Experts of a small language model.
Experts: 80 experts in each of 9 layers, 64 GeGLU neurons an expert, 4 picks a token, a softmax router.
Below are experts of layer 3 (counted from 0) of a mixture-of-experts language model. Rows are named router (the router's row for the expert), gate (a neuron's input weights, with its number), up (a neuron's input weights, with its number) and show model dimensions 0-95. Each number is 128 + 32 x the weight over its row's rms, rounded and kept within 0 to 255. Numbers have three digits each.
Before each expert's rows: a language model's description of what the expert responds to. This comes from a sample of Wikipedia text that the model never trained on.

# expert 34
It responds to: Word-ending suffixes
router:104121123106196147148100176115097145109136105135144126148129170103122172129120110109049126153189131119104154142121167140139157039138061160160122155136101138086149128161129095161185116148211183076103109141128072119143181179177092138123143136120147144165103114136194178081105144116128117145
gate0:133127127106167160136175085124212097125140139060132125173130175073122141124130079131128109134154106137093140106130180130096136092101146127088088045112124104171113152131109117091140132141153165115113101093079095193143130218129131169106127151119186102122162125141083200124189173147143129154
up0:108126098103125194098144178058105139150096127136155140080102146096085108081152146165118152158125153167124137132128096119126156119146126056090149124182082118099106142106124067167114142094133157122189100135064112141130120190112123155086112154108174085063095110167122187113194131089158117080
gate1:113141173149170109202107158146154120139136101175149123163127111144152135131057091152117119135099140115123138094058176124184148148035136195181086091129164191169088168114122172109127125124121140153130127116177173092167160138118142117080137076134144133103113176102091176144099088127124098139
up1:139142063107097138077188133116071158115141174095088137107096076077057154119165104111135175116150122128118118155179061127143116144155129085064138151139091120131069130073105120129082146129094101152152165162087121101073071103109100122091118151124164123081121134168145078115191123158133144112
gate2:083152125129145132154121108178082108133132115165104138102108106106081117077062183113100101134046048092149132112113140090144191088101146088199125084182131145083122084152123102089160199117134091119130124152175101121120159125134155093118153095148173092142180162168138138137123112127127166156
up2:103167088118137139135140220121115155157100128210091100083111136113126110079082139107083110145085104112118139133131143073185145112127124079171134087125132128093143089153179052155163164111147099069147096163142078129155137158159108142138105077115141136151160157098151173113138119062170176144
gate3:126092130075126085105112142076146120206176088112145128143140180162197151144142127136136137062177156059169137127152157141156135079083093102145099104145150136102118119102121140105138088120112077201122101113136132148120108182072124158113134201096169102116136157184148176149178142160162118125
up3:136103154115103136100151097142152160178053136189138113100086147188072087133150136076128095116107157158135112142135145127190111082112087155131089059105141175164144109067124172170168112090064088137132101104145149166184140143086081104161136111126133084141087115155098129114084166162116151108
gate4:109130184125140080096129147114082089201081136148132132153135148133149158155132103113155126171134108179192102039150129136124148126138122151068112120108112190100140104128081213172146169130114109067132084139145117129158137121130166076201193162083158116164172129100129158124146129122157134131
up4:079169122113073175115144123132137154145140138124139113113090093140162120159095048085073067129158214114147158100127120102114187087117155081149121112137142178136142160136104135109110126118103126140081119109100130157125147169098094183166073150118147089131132185121089086086075170192106178133
gate5:109124137097183141135094130099135156141093172088166121122088174091121124140085152111172160116086064149104134126113121113172177137118110100130100143065130177145072107116099121144129132133122125083079169219080112088109102145100109146077165127157147133091184132211132187128152165101110099175
up5:129165122117118185115173123138147127161166072098095163177172133173143099098084126038076094109107137157127131121100080125096090129113135168126058157168092078144189139148120177131150125110140121107137163114118117213130111103136161139159080105091142116132111160030114132132128091127137165102
gate6:096159055179142138182134110143149116111118148044135125104158106095160186099102115165094184137193098104209133074116149091113190148082101149127095106135123098120108139179106089138156167164141162106121184127057131159138098119092111107131079112086171140153151144138158121133145122112106152145
up6:079137166113170169082113101140177139182087156041144127122164106148158111128131111173091092096125121103189134072155143183148173138119112130142070129102159124123117171127173097091122142093143117124114148143104115174122148084134100063101180070192130186140146153110103112111091117181095161145
gate7:177132088154091122133134144158057141128137161104139171106105139160144140134174161155163133149117136161189107077147137055157140125157142087132143149148135138141110098144151104153125168102157128132238202184159093112136121133111111154121142123141160216186125045135142119089105160118155145113
up7:130100092112139143170115112116134144116102149147119068143070121077126175117199141157148088117168122156142162109121118089074119136093109137122174129091121043107125115143150183084121079161162172068149172100080111102141113125123122149071084123164118100103092154079104165144161116047087149092
gate8:118057146145146083133133193044159154111125129121139113139140044146096127067117099201085140138106074134079114179126113111187143132147179146114130233102160145142057122124161139171152157116092145113119154122081134095098128134146090134143135123129101138128100139130113114114191101135125126109
up8:142093086138181121206072164097149111116164088082111091161091129131141152044145107159134094082186069078113147144122119083125167075089155111105174181097124126155096156141103144160163162100135177100125159078098086098148112162099125170103128141124151116134176089135135109099154103117160132149
gate9:106080089155116086087109083081132170124134164131092163154139119104133122187102148158143150114141134086189096078110156099143115172093158139112168102079109091122077117144072106118128100078138121094149097157144156159151127081114129064091153125102142196190119078140085183122072086144126136079
up9:130128123150130146110109065094099116114121129100103157123116130118154121146081080157112097087161157063143155075158201097155161089078114142069143136103141121144106117158086079113191140110149167126103072166107101170136181164144083090133169144078153183197153142088144165102083094158126142147
gate10:121121059117089068081140165154133171155112137128136154096212148086101129162052118119103137160140084152082105092139062130160123155144107129121134145070102127096177115159145143149178188114094096173107100174116150141125098144124086150104082118190146086159078095138112166141129092109170129127
up10:103117104094108112142178102102145132146118159160031176175135123116108102163112142133097073125191118151107133074130135090161098072159100099123077122132100145112150113172054118106107105154124143155100108082114145135098152116186065055135112133085093138179142175106107131117124089155191160129
gate11:095119140097136168118151108133164183094147159106134099175099089070156157132110125142134108123169082176190126093108191158146070071058109168137144145187148081148133165186129068172141061150084106075099132136120135110133144158111128136076114156115116082165118124150152132115164138098166154104
up11:161160151064172117173137129156098132150215162109102087138099102098120108146100132151105150172111082112152111133080131167129164113124112133169145125120175075108083149181112120154119122152170128057109142065131111052082146122091149152135136157123168123175185087133157173164091144096101154175
gate12:156049155094190152132103201108142162133117110153111053088166170161159140124096075076149101092128135124173125067120116118114150087072130159141134109115106113121117154129080133110104103133128174119180086144109128112204089163094136155087135115138134136093120129125128194098173103154173119188
up12:153193124173134116092090059151087095126159136139166142186070152053154130115160153117162121119135100167088155157114161082168157088136161057083157122161114074160150121112119134182177183147104097102129160101128124158120139153103093143134080105129147073156141164088094097141143164154156158149
gate13:175091119137154192114088186157151108112139125069122098157190115134141130182113073174177123132082136118162104063105093142189153104119130137130074158079134154130093123113155143138105196162119177098119105101117132074154134138121131158114178093163135142092087155161118107103159112133221114149
up13:192143098131170175088128139147103116102106143116162099134150134045153171132190114170146100148136107127142117126148165153147138125092126142120109179153132104156127087090124100153109139175141197141086127079058069136102141168087168154120204141110084176122148166131112126110171111186178142178
gate14:097085133161129150158086136154083165114082151147098111096102138115102125168166076103134173082120127093106129111119094105102137054135161155049078137169147139135144141126160154069120150083076141171118110116184163127124167112126132117173161113096190134075131111108130156073141112179145057182
up14:164112168143118029117180141120167130115161145119129161147157098119131123092083148170147120100080103144136106143110132173202093200131112126170187092155146183095046100114101119146088140193164116102157103124143132144134110141123163107108130160161051130139111142206114128125137100134133146097
gate15:132135141136147073106117097194127195193115167140119153150156101106118116086130185125128079121146162143122102077161124189146103137112091085121130099110161107151159084124178070105181207137143103142154151165115131090139129118116112135161157167146220111193092150129146174124118090115151083134
up15:182171165143145130115121061123144147151096190086159102166127129082155144134173078194112140154094173127141104106183190136128078084098115165047132183123140131158104086116132081153182114143122158075095093158154113177168112136095148139134121112148157126111129120131177157132101118180154168153
gate16:051108198122109130108068156095107128198156128168169150134158156142131121159077200116115153123143098129148129139109122078157111083079123126156106170143092125146157126068087054089156059141127148092153186163102142118146175182124100153154155106112167090157106110096152101119114125114127098117
up16:106097119138108093077168124073137073108093170132166122144146102157143122174095197136122172099109166170121130186145166105159117159086131084064130161075092153174156152096130069140160087103138129071158179180111164169139162159108126172160142119098133148134068108132112112134092116147134087084
gate17:174049105159099031135090142132089112115136153143168103095160125081158148176116134145140135125112167147070121144120118107139137108164089087162139193188196176148111176101151142104129167129159102148078136127137088097129123144094151083146151115113155116131097071104107102073127102137108184084
up17:086226168109162181160109174093121113116176085121108128096115135197163121094154072128152111115119155149181102072121140150175090101121138163138093101130052112165173112139148116156082087102139114079180150093156119115136159141130087149148114136120114083091150175108149108169131117100183113105
gate18:047120166078103111127098139091115140130079120144127159075186132049116114089132149114112074113124141114122116084077151093103145081116139130139158097116197089114182073112147130141132169072100159138079114109133121124077150143117118107127146115153202127177117144096154114104068137074132070159
up18:091083100122112128070103111120106124135079105145158155097221111098118160104115144123098134127135098152120118081089166089065175103100103111140155099065161156075144138177087125124137165136122138125083169102105130114137150137120149118108163106109158158168123164114147112113044146095130018168
gate19:118128127108164122115122124152108173110104102100092108182137097148112105126090087062142114225140111093081139114151134062115135113104115150116148124132117124066098121115166024111148167152099129102134147115193107150162115143056087174131100145127180110184142100083127121107145194132120162156
up19:113160102120149099112077095099187096101108097115104141182164120099105152117079143130180131182128118094115132092130166084154176149105135168122110167103156088109078123108145072125140155129117166171100080104121115118107122149049151148183151142151207120088113050143130098115088134100094152196
gate20:107153108127126166143105179167149165078173118123111201157124192151124114088092133134151066147113109085123148050106209132156137131109154183160110080102144181089133152133083187127122162168188097127077126094163090135112158100106124101091131170123194149102139112137122136140118113157138156155
up20:091107078149092084198134094101140098123120135108092125132129116164079087113096102099112105055174114115147132118087144147157135100087166133165177090102103155173150118090165154138124097064132149220098136117105163126079152153065109116141184139153131087113202129168129082144093114136124100136
gate21:087099148100144144143107123152137174107172108055088116097167123147143139131147184139069114152139149100208080111153098144123152102195125183187155131189173204193150161118146138140116206100090092128121131086145109113106122158142139114152105142141135131124073121139099134101147108150136102190
up21:104096100179107072151092135182083126154159116084088151123099148147102117126112187079105092140182091085152124118137107114110121088122139153117133074160146191168122162147134163123142188157113114132140145027115156081129142175128160100123108183090117082147143157125101119167163113152104132210
gate22:086120160110153103134137070093082117163141160110194090097178140131119169123114141147129085140103179117188125172100153088028093133060128095133175105140128064069146168123114122129136134079139136118119152092134134113123168158120116160125135090124087173152142193075124141158149113131073122175
up22:147180151134089169176151140184136122195110121184131160094087112134148093195115143182113167143068131164113124086153114136178104114156142139097194121097147164133097109152165115162100099176145107155128097115151120066100095135169172129158123168143182110106048141128140170138105144130187121098
gate23:163160100151141099167049164115109118089134133100152134139149093065169152105116127143132114150162098119086148080066106125126183113058135192165112125164182124101142141128075151101169170099091153111117136090114109058127160147096119154126136167141126087123120156157175109172094048092095117156
up23:091155111071155141048154118126086167111093168068090130158135136143077132118129149120117152146059127111129117138133154160100054120122097117222109116096088167105137172143108130151157169118128140123076129194125140138116151119133157136147136109185100151075094142144116038124136078176123162142
gate24:109167098152106182146104068125180115138146103094102163123124164104133154122173079113150163102160152128125115151119110154177158113122110101156191103123157159115164135137130111097132161190088140125110116034131087174178135135163151122105128109211148172089051119102088133192118085117131142087
up24:121150090148168157137102131100149130123137090062097171157101144097151169117161117089106147125207126149130145140111144140155116104117152085209176136152151086101165072166157128095127132217155193102109133116122071194172142148157104119124175133175162155109093146118115135166152115077119171157
gate25:125096089165134153119113169083112144175226104153175097140116143138160094126178105084131046089119090124166155127105125093162107134070195102107081103067113151104095108119139164120084100164188132174113104119101089130149104146146167092131119122172101145119178079119123139161113149158094098125
up25:102174162093089135150151091112143137093070146077113144121104141140088098159108126142172220149166143126101095116136093171142135091144114158073231190150161126134163135139096159128102121042091135107156153118128156175094107118098104107130126126109147116159117195130128094070145138094142088139
gate26:148051109089143089091120171165118110111104146140106086098124110085120161184130126077129104138179142168069111107098098131111114045172151124080104181139174156143148100129167153158209147144148135101099183200125160161117150117156117086107096088122148087196149131101142132147146115101124121138
up26:113110160174102125213143137091113106174148112082130105190157109151141142179124088193132108103136182137185134113176139163170131182090139102122150105070074087120109136160123076119085101104181170135162142121093081122146130110149091178108151113153098111105109137179081102104076110165100128146
gate27:150109128071098124119073174108119122152136075135105151138127156165140139131150134125193141057168143102136101136116125158126072110142119150215127131178165145132053177157194151085132105157101125118150157171194139114104142128149155128117161148127122113107163134130134155079110070109123030175
up27:167103114131116173145112154106092129145146121099122172124120169112152171103157136110121122016197124127086147147079185126100079158084092083153141104133099130113067137207169124111149104145126124111109143127180121124132149142124203124119114129093114119122216136130131176118138124107101076194
gate28:097132167112118155091171086109113130163063159175160072096097160168150173163075181148130170177132088137099105127142164102113211120106194228105174104129126163108111120060099109175122135161117112097133127128147126115145091188123116125126170135151104138150117128135148161097154111092140118138
up28:164086108130144112156131145154184112052149107120102116109117112079123145184089136175153128175144088083066143020128135138176128175156163150127139141116162136085121177155125107138142102176156135141165122054096149095067128109162060124095117127084122137145115103128141114131141099071154136159
gate29:152124154139122126106107094124125163082054116165110116122109110155166122126115088154122051182160079095148142116118110168064196141076084109109116045173157188144183126098100082119074176129140116064121156166166110076156122116133134084108174132139154134164140117127108160133152118148144107143
up29:144135152139145083139160164147135125180186109069148122159152140110155124078126162127128184057090162139154120106129183110160148150131171109136118138133111076110105131161161136102167117094120168153126120134131132158117123170149136125059101168172150140053115187165120155131118153079126031209
gate30:110094126124067124171156091160137168193077093143156097107114117144104185134094123118141156134163167069171092152125146074142146076116111122165087058131089147126073108136130113132114170135122137117106138100142095130172127130100114112153148099110155204153046066115171063164079118116142154133
up30:122163115160116114148110198080119128114111098104105127058107106114163129104195160123117062149096119136091141129106089141113163219148162075176105157054116063141157119130110131145103194131126161157144139157129125122089132149136154095101117129169112083105178174170116077141166159166165130150
gate31:102135143126103140149069109061087106116108108069183136148163127086112188123116142198111181103168128144146155135115130085123129148091018151149090107116130115100092176091095096125123103140117165121151168126059149134163102202132151193108149163133110093100139118160134146113177111145151107132
up31:169128144128102104191106171120110109137080071126133144163156129127046086137156079101141154137150083104168111162100053128113109117154134141113070137193136033122117133150179182114117108107204170100175155103127111122118134081152116161147095138090127102084140105101154127089117082111130113121
gate32:123118121064102147160118124110161138157142235064139150135127135082093216173128127093106137094105132132068126099099139135140068106079091093194108130078098155135139167139165123130104069085120141088161166130165144122085148103134104101187100099140158165129117147123114157131121092178118147144
up32:111125118132116085097118123060112126131119056193112080112168102156130075067117096133184121131128119070192132132160102123161169107159146118147147140225170091111112110161116101108151191150151081128130133142110092148142099080112140162042110129144161107107161132114137109122132124049125113138
gate33:128110148121155112083097126153153104131137113149175056133105178130121171138076088138148114124138112082104162141092188161146130127077153134125145113227116136118139139133069140151152150107092154076094140108152129159169149159096059091076128135122117181173094134159080131173148154098108077205
up33:167152184101154113104097155090165131130103092108164146153117133136139132137096131155140174163170150107154126047100137145181218121126134165137135078178104187077084105132169136158142139113165144141118132193116134165153133159170123122117123108117131227119120160100147156190166162140123068148
gate34:067111124127132103080129162115087131136154137172115165202166147106100111082170089132143143106082133095123116103073153167116018149092138127171124087122093121087166119155139120113173154077131130077103151138187110118161172108098130086087135193116154131153138101173136189158137131093138126158
up34:180132149144094148146144054121160130146104108076159069109100116109135201161070141125100148181178126127055147160160135104147166134124113129096161147121172091158105134124100135155087114143125102155143106084104147125087097151153130166159184056188126153154169103093100096156117111186131163076
gate35:144064131071192139138119097120139095122129163114104123187092125077164051179143158119148096124139072149118136116124150086123164113089082155127094167145095134156150080088155114091138093120153161113072185164112118118154110130131112132092097121116180126151151112172151215186146121146174073127
up35:111115198061132140091171099151098144171124194100175126149120152096083109138154094126136154092138116144130111139130085093125127093080087170091139082142082150124149087064090120095064126100123137130099129189158139172122128148165138172088129071160112125090106127106118186120098082196176129144
gate36:079149123143092090066150205087101158102142157115135218174082156136164131141147105150157094144123095093086157125100138157164175084096161138069163142111159102154103123144111133146151127159060131121155167129119147117148155133092146089132114162113166140163194151121147184117156141131119168207
up36:086126136104024092131156174093093180077117121121167181109082098119122120119082160171158095118122097087142161129107133141097143147114073116109181175098119120133121139154151128168117142132046152122070161074082140104141180156105149146097157154093132153183150152169154157096089134117130152161
gate37:154185087117161106166122121093098173153088158089127071174152104135129117123083178148097062176103122118124142115129137111020161145103115096146137137125130096124171162161107120107137135132120139019105156159093145172133130199147085129077153102160094111133152146122132112114136090155121117183
up37:147100183128172138115116195137150079066140168104144159162134097081148128203150134129117184128146103139123117145126080087153207148113158128060079151118124120156114071068142137117143094111116129153139152124131151091160157098196088129168087089103079140117101123187137198140159124142135147126
gate38:084119092117084125158153165132131187123133181195081124184159153145100149131155154145147110131154112151197082112108118149105090135103131099123116144095155076213091117170110118106140119172117159197162111117146176107080089174132176123095128112200163140118103145136138087141185147077144120113
up38:220077144117159169126144060115132151139129195083167124068129086100099098153141115136155155139050157170132108112123059095167146167182166132158130130187101166095153141098153130139092186079113099107145152137113108093159152045151118119142134093117107136127130107150133124120122097162153141104
gate39:118119131121142152139168091115140154138129206111104129076175040080147073120135092111139095182108172191150082146121080097161171152092150140140099139146133197116088102140091163111118143158074089123146175164124134120167094110128161099122133103144146158078141123153074059188144128119133156125
up39:150174134080160145094178130124126119110147161111127120123129173080126125097108097119072089140146178138103195148174142166156145166084106119139092146143068129095125172157106105175171095163157181103081115132076067109175174167181117121094109089147127098069160118125178128101109146110120193157
gate40:126072029122141137124175081099112162146141187131120135102083102059126153087133107168210107135120159154145111131089104108196132094153156115155092122146159176149041107138176158136133164142112113120143141170130123152172112121085181184153078126101127109120131145157099115127101122128140179117
up40:099119043144086139096168091148081111130172169163084190127107145039148127088112149129169086113124160206126127185118129106170096112159105103137116112074142178154082100123148161123151196150119146120110117150101118122172126162111159201131129097102082120146111150142123132107112140112179173133
gate41:145116168092135144145130131208177151113101148112054178148217132127163126184150080120129100142139118126162143128187104124090175078106126161158088122086137101133098118212114141074090144063127165176108101143124093141131098154102141109100097143110094145138151121128164187102130090121147149167
up41:176123159108167153080143128163151165174122103121078176110093152156103170101173070130132157125120138124146111139074152109164142143138213060106079153190163163114086153154084133143119142148153115197165097135167134142126094122113114148100129143124131210148199115124139119080119164102114102082
gate42:150167157150156132128077092063129119173102182109150146175114137066124154124110157190147078164131144090102147061094047096156120169152161133142074178152148136072128159100126143098115111202159140148135170087097118122151120122122091151145144124125186084143166143113165157133129106092101180120
up42:101116152099101109113174156085057163144104135182125088075073136089085137057124129080112079144059201144153103118161171163151143128114120097180177130127111111144102117062114130154145159125135095179119098148100133164149108072121175134151161078166165161150088152116137128117136134149106141082
gate43:087052144096195114156083119117124092072157104104144132116132170109098154115161133170113112095129123112028145089144112096150163151140104140091138053097123083119144094157149159109139148151148098136163150106142116103085161132119070197107109157104138062125120136130123141129110165037154098109
up43:144148139105162114091110129094122107099071141089128195181113099117105120113181096238110122178135133105126129065134097139182177198124140164082107123105107089127152112125160157141163104129121092165173148101119125106096129145159115152072112119195149132163167127094125144129201181118108154121
gate44:167142182131182141157095139127152162123122137096084157121158124127119111118116061159092083168180137132142130107102133109152073150110088165108115136148099199135146086121112088084166137146087149106091179118156097113204164116125156122125115135091090123177152045146136141076193077124175172134
up44:194110106172136149076098093192148140117135125182145137164123126133086074090185129160137092159110058173127116184119149184166097194123129039116134140100144182131129135166135111134106147086144120161113098145134091094138153124117094089119172066190124126159131124122129176125120103136118184127
gate45:130158114143124078137144137117085146121114124069070114192159207140203103148122160137130129100113174122105127093165160140138117153053125100150075018132099093104159156139182117119125117120190122130085149104094139180125116143128110068113134156175161082135166109160103150131123105151155127145
up45:112095163183147021153124129102113102155089132157125032225111140169100137081103114161124076155108168112121129144156133146111135195170108117159122070093135116177111109111141076106116107113166133084127130122134107111159118146144136136092128118107162092143108077084170160126118159155162145159
gate46:082135109187135134133106188105102176140114118119138096102152126183165122184121107123104113174085166140124115136090171114153159125102212152212136154114132119187166107106147172158147080122122099101187182126141134110138124063138101071130097185146183144135110099128126080141151165092175131124
up46:079173099177193160150127171136086142131152102132153117100114119137125154123169067096066129132091145139107151122142165085129165109144169144176059148135146153156177124119112195156136100142142129071118118090133117137143146081114055059150150176106150141128162061106182122134109154092158173164
gate47:168117129172159151061131118093171119127157135112131157094101155118098115169152128171118179088175085103191106123126161157134112172105143174137161071078166138094112146134094161167100111157143130109177099134189161158136116041145164066110118102081099180104153100159117151088126118097132137185
up47:161093113108130162097156079105153156121156121140111155135104176098056148153145130135116132144173106113110119141109143096154166171143118129072185080065131139092087126127142147119095085153181156140202140094149113123133157118159091093093112111060091126066149113157156174093043071098137105162
gate48:183139101105187113131119139108121126102150088156151115157130121176066122135165078133103116097153088088112152101145107126083078123127198097164133137123116081091104128093155122066149136171181157200114168083103148115186116148121097154156187171186125111163108091130158170132171184092145132152
up48:133121070142185114171057173123155113086138091127116111195122149179091155096106135111124129148184153143134157143138059076139121119091153068070117121117127086102192113107086115102126083130155135148094097080121142086147124156063089140110159122103092124119146067168150150093123174121165161091
gate49:115113101104149102120077069118141128099116110102083136101146137140143177153120067159144175099106060112067107167055155145105088053058085163104174126099135155164129108167155148124156152127120074165090153200122122091132143155101153152187113097138143106153116120102154139120155122158136114067
up49:155094184112130129099106110147104059141165099161083108131126128160153125192163128103163163076083194133103143108196157151147118119120134178146093041125147175182134188108141107096081133081157141109124124098166102122159133173149081141110161122202108151082128102148109081106109114128107129144
gate50:161183124161148196149135124185137120114149161130168112179132143046122133073120155104120113158148153190083137126099162092144112108142119122142156100112152146111111078146079130187144073147121107143085121120124115115179145149128058126191145204089167163132137074127113185173107130081119138168
up50:135090107163136081143108136108146144148095112136113151101133119192137088134128111154152188167137112087112137148150144164150143151091122130180140156071152103099133098141170030111127154152109075102137141096161126128130148171090236113087185133152080166055152137175169144121144178115128141107
gate51:122100052146064108143170120102078124143133174130099121103156143093122105129089099099062115128115146116138121143070072125155130153089175131137126120103155147123187125131176096133172110071132182128215161117094104116095135116135113129165124132141194094064153094109127071192112166098171138122
up51:160168190168136159104093156146216097154130082083152111132082120156152178099144138158170168152097127144095106105113138110138113164168112109048119083121109127164048168118112138119076128169110066059087129164179120145127109149126138123110089124111096182142087155150129139096100129161095126126
gate52:126153151185144124134083122201091180143178166107089181155190115178123076134169115108152112127104163210186123158103114117110110114121143086180144102079178187110129105166168132087137130122184154151139120118116126185129133133123143112114107095101161135169145153094097158155155093112169071121
up52:097142128135177148081107123202082128179165151112131166194131101126149113117176108128150097086139122165157155155122154119119059092091139066147113144165170174086172107187118088135148144113170195124124103092087113178106171125163127103146108110124133129195168146089084164116157089146154107155
gate53:125174112106142164147097153072168131148144127213075116137131111088160121086127091136125086191159112140187133102043133109112158097114085137191073151169141069080142074124087107109139141135093138067095118167121108097131165142166087135094143146134141131126147115083124125059174133113126144137
up53:162113135090130085074098137139119141076114139075156118107169111144094132138084170109158113084068141143127127163177077133139078185123155090097200131102101143136150157105160134202096203158113130157145160102118134178178129088085146104161123128095113161121087123159147147171119063095178137144
gate54:114099083109179114125133088154101201106161189165130154124147093095152125098082168104125096153109111097112107167173117131153047151129091161196119117147088171152141140110125119126131140148121107128108140075192123104128165094077162163159140175143161171148023098170098155134138106140109144117
up54:136125087104218091090153129121155153083131108179143131156128137086080172074078153130086146159113120106109176167183198152079089147100070185174145168123108156157189132153150120144158138110165154137096135112182118129129166089098106177101146157118125127070094111094143147127151120122126153158
gate55:147086151139099114098137145124130188130174118080154141117127121107123160067122147152128123172095149140168103130118126107129117130143156089088057183119128091053161034137129073148176214128166110142119146124097110147115161104110167129148131107078115167161145081106149182117111069117178129174
up55:168106102098077079103136204180111158085166095054138203087076106134157130094147086135127095147168100147107107153110116150131156183149136071061105143137190117105179096185108124121136155109156089091154107117100137196115109176151117122104113113138108098174128094129136121106119138133161107136
gate56:099129091119113164172131181095123171141151142072070109126119138135160083076095139086109085074169125106165126164109098143170098120095153078153180175139133134119146110098143079167149123136117149136175173165066117126147135156061144069163102164122193129163112100185109098106167146095115086145
up56:144130191169095131136111083176149052138126101150178153103119122085095118154142094162156144124138182152102148130114143112120112134121089144120139073135147160116087185154133133123152145137089140133040123079168107098156181112129178195136179122091106145086187162050130145167088168136119152150
gate57:122155070155144093114122150167160176126100144095102149099076154098130174156085093144125153223129115129158089124103130129106114146063144154121192139154144112084178121115102101163109134141088100139108130151094135111119198109085176139150143127128073101175028157133169118096110142175170120124
up57:145118090109106084121113143163093110107088170097096116091112156134185173157166086127103141115145084102101094163136136158123136062079174141114161099097155046167192121171163140130153143131140101156125154149146098121068158105114141192170078172124083108146123161077159100146168082155165144100
gate58:168120108145159140102149165130121217131056081118085125184136141155078140157127084130096123159159120118153136189167095145052119094139116118096137134145210127158090128123167167148156151149111105090165127129137106120128100074071102126152139207066137108152162122129146154084126129166166098111
up58:109140179107110097161154129150126144152162142138068157156119100117174176068129124152108088152102137122147116153108153140151159124145162139178114164091110181112099107152132140168088188148149152145114173142110114058062089138172102106129099150181193104145106178104151177103118082120165147221
gate59:162088077151158194088139095094069105085198135145158092098169135116110149151135109171182165118132119158143109147145146165119127124102148116163186104111130141103059126128108115139081075057141122170111151145157134118096179103109120106078171128141139170107159080181131164121143061130133071097
up59:132130052137097193116142115087094096092160084159192083073154128124126120147123136128162142192111111120068118155125121167104127080094134139145153128127166133129103125098125097111107070091132126145158099134064120087088189182120070155102145165102130116110125084128154131147163102098121032088
gate60:132122119131123094148165211112133159106108149099125105162134168128126234166143118137114165136196071119118106141116143123207122168086082138125150141174206111151130103169120099155132135122111181135166136145126117108112174170105137175078110168179094190123123159128119141137113163153154108070
up60:124175095082146124108135183116168153151101193056109110185111147147097224111090136127093152137170057089118110145140164124157061107148065164143123148121186140153165124156096100166181140117125158083097126143133082127107142122112171171143145137153113197160133131107123152127125147167109120106
gate61:131118189142186092096121157124143117211133139142183180090157125123133172136076137111182158105150126128118120097087149114087124113134137157124107080068101112089131094146113162163134182200123087107085143128178176135202101133102138102115094120117101105102096127194114206115110115150153097147
up61:123118117156106110118142157153138167092119113123137129123087150120077170114168082129165119149117108076089133147108127105120140122168179125132168179168188064107175106186173112129099170103153155140128110087203123157145134098102024148066090095159159113075140124122110154058113106115148099144
gate62:092100131085129159074190134116116164123129140166140086083125159104141150137120120099118129092108121124120147174151194181080071143139079068143199123166130134083145178125088075131129103112137121074070090138161148173148173141079117103112094160135119143133087190146090172121095146137120061139
up62:112138174141146165114168094117151144213124130094128151139067126160151157166139173150148122145140142123096098104137149072150135044096185175105117129097110145156087087087162122137073104124184124205138145119108097141094053128169136097101109082142137186131128107126120062102113079147139118145
gate63:079109117153137135102097239126120105128148135148192151122164131117148136110108148111090149119131110148147122086093155145129129172093094176201144123031142131092155115116096110092158138149160154064169130113078102124145131152172116176132141133136169143161105151074085110102176123067098083154
up63:137098133100156157150120150129219177186174141092137142165119124085120171082094092115128168157136159118124164085116119081158119081164083090179082072095129121132081139121116139136149114125098119146075137072120141126123150162111119106107076091132171207109100156086134126129110173147108106208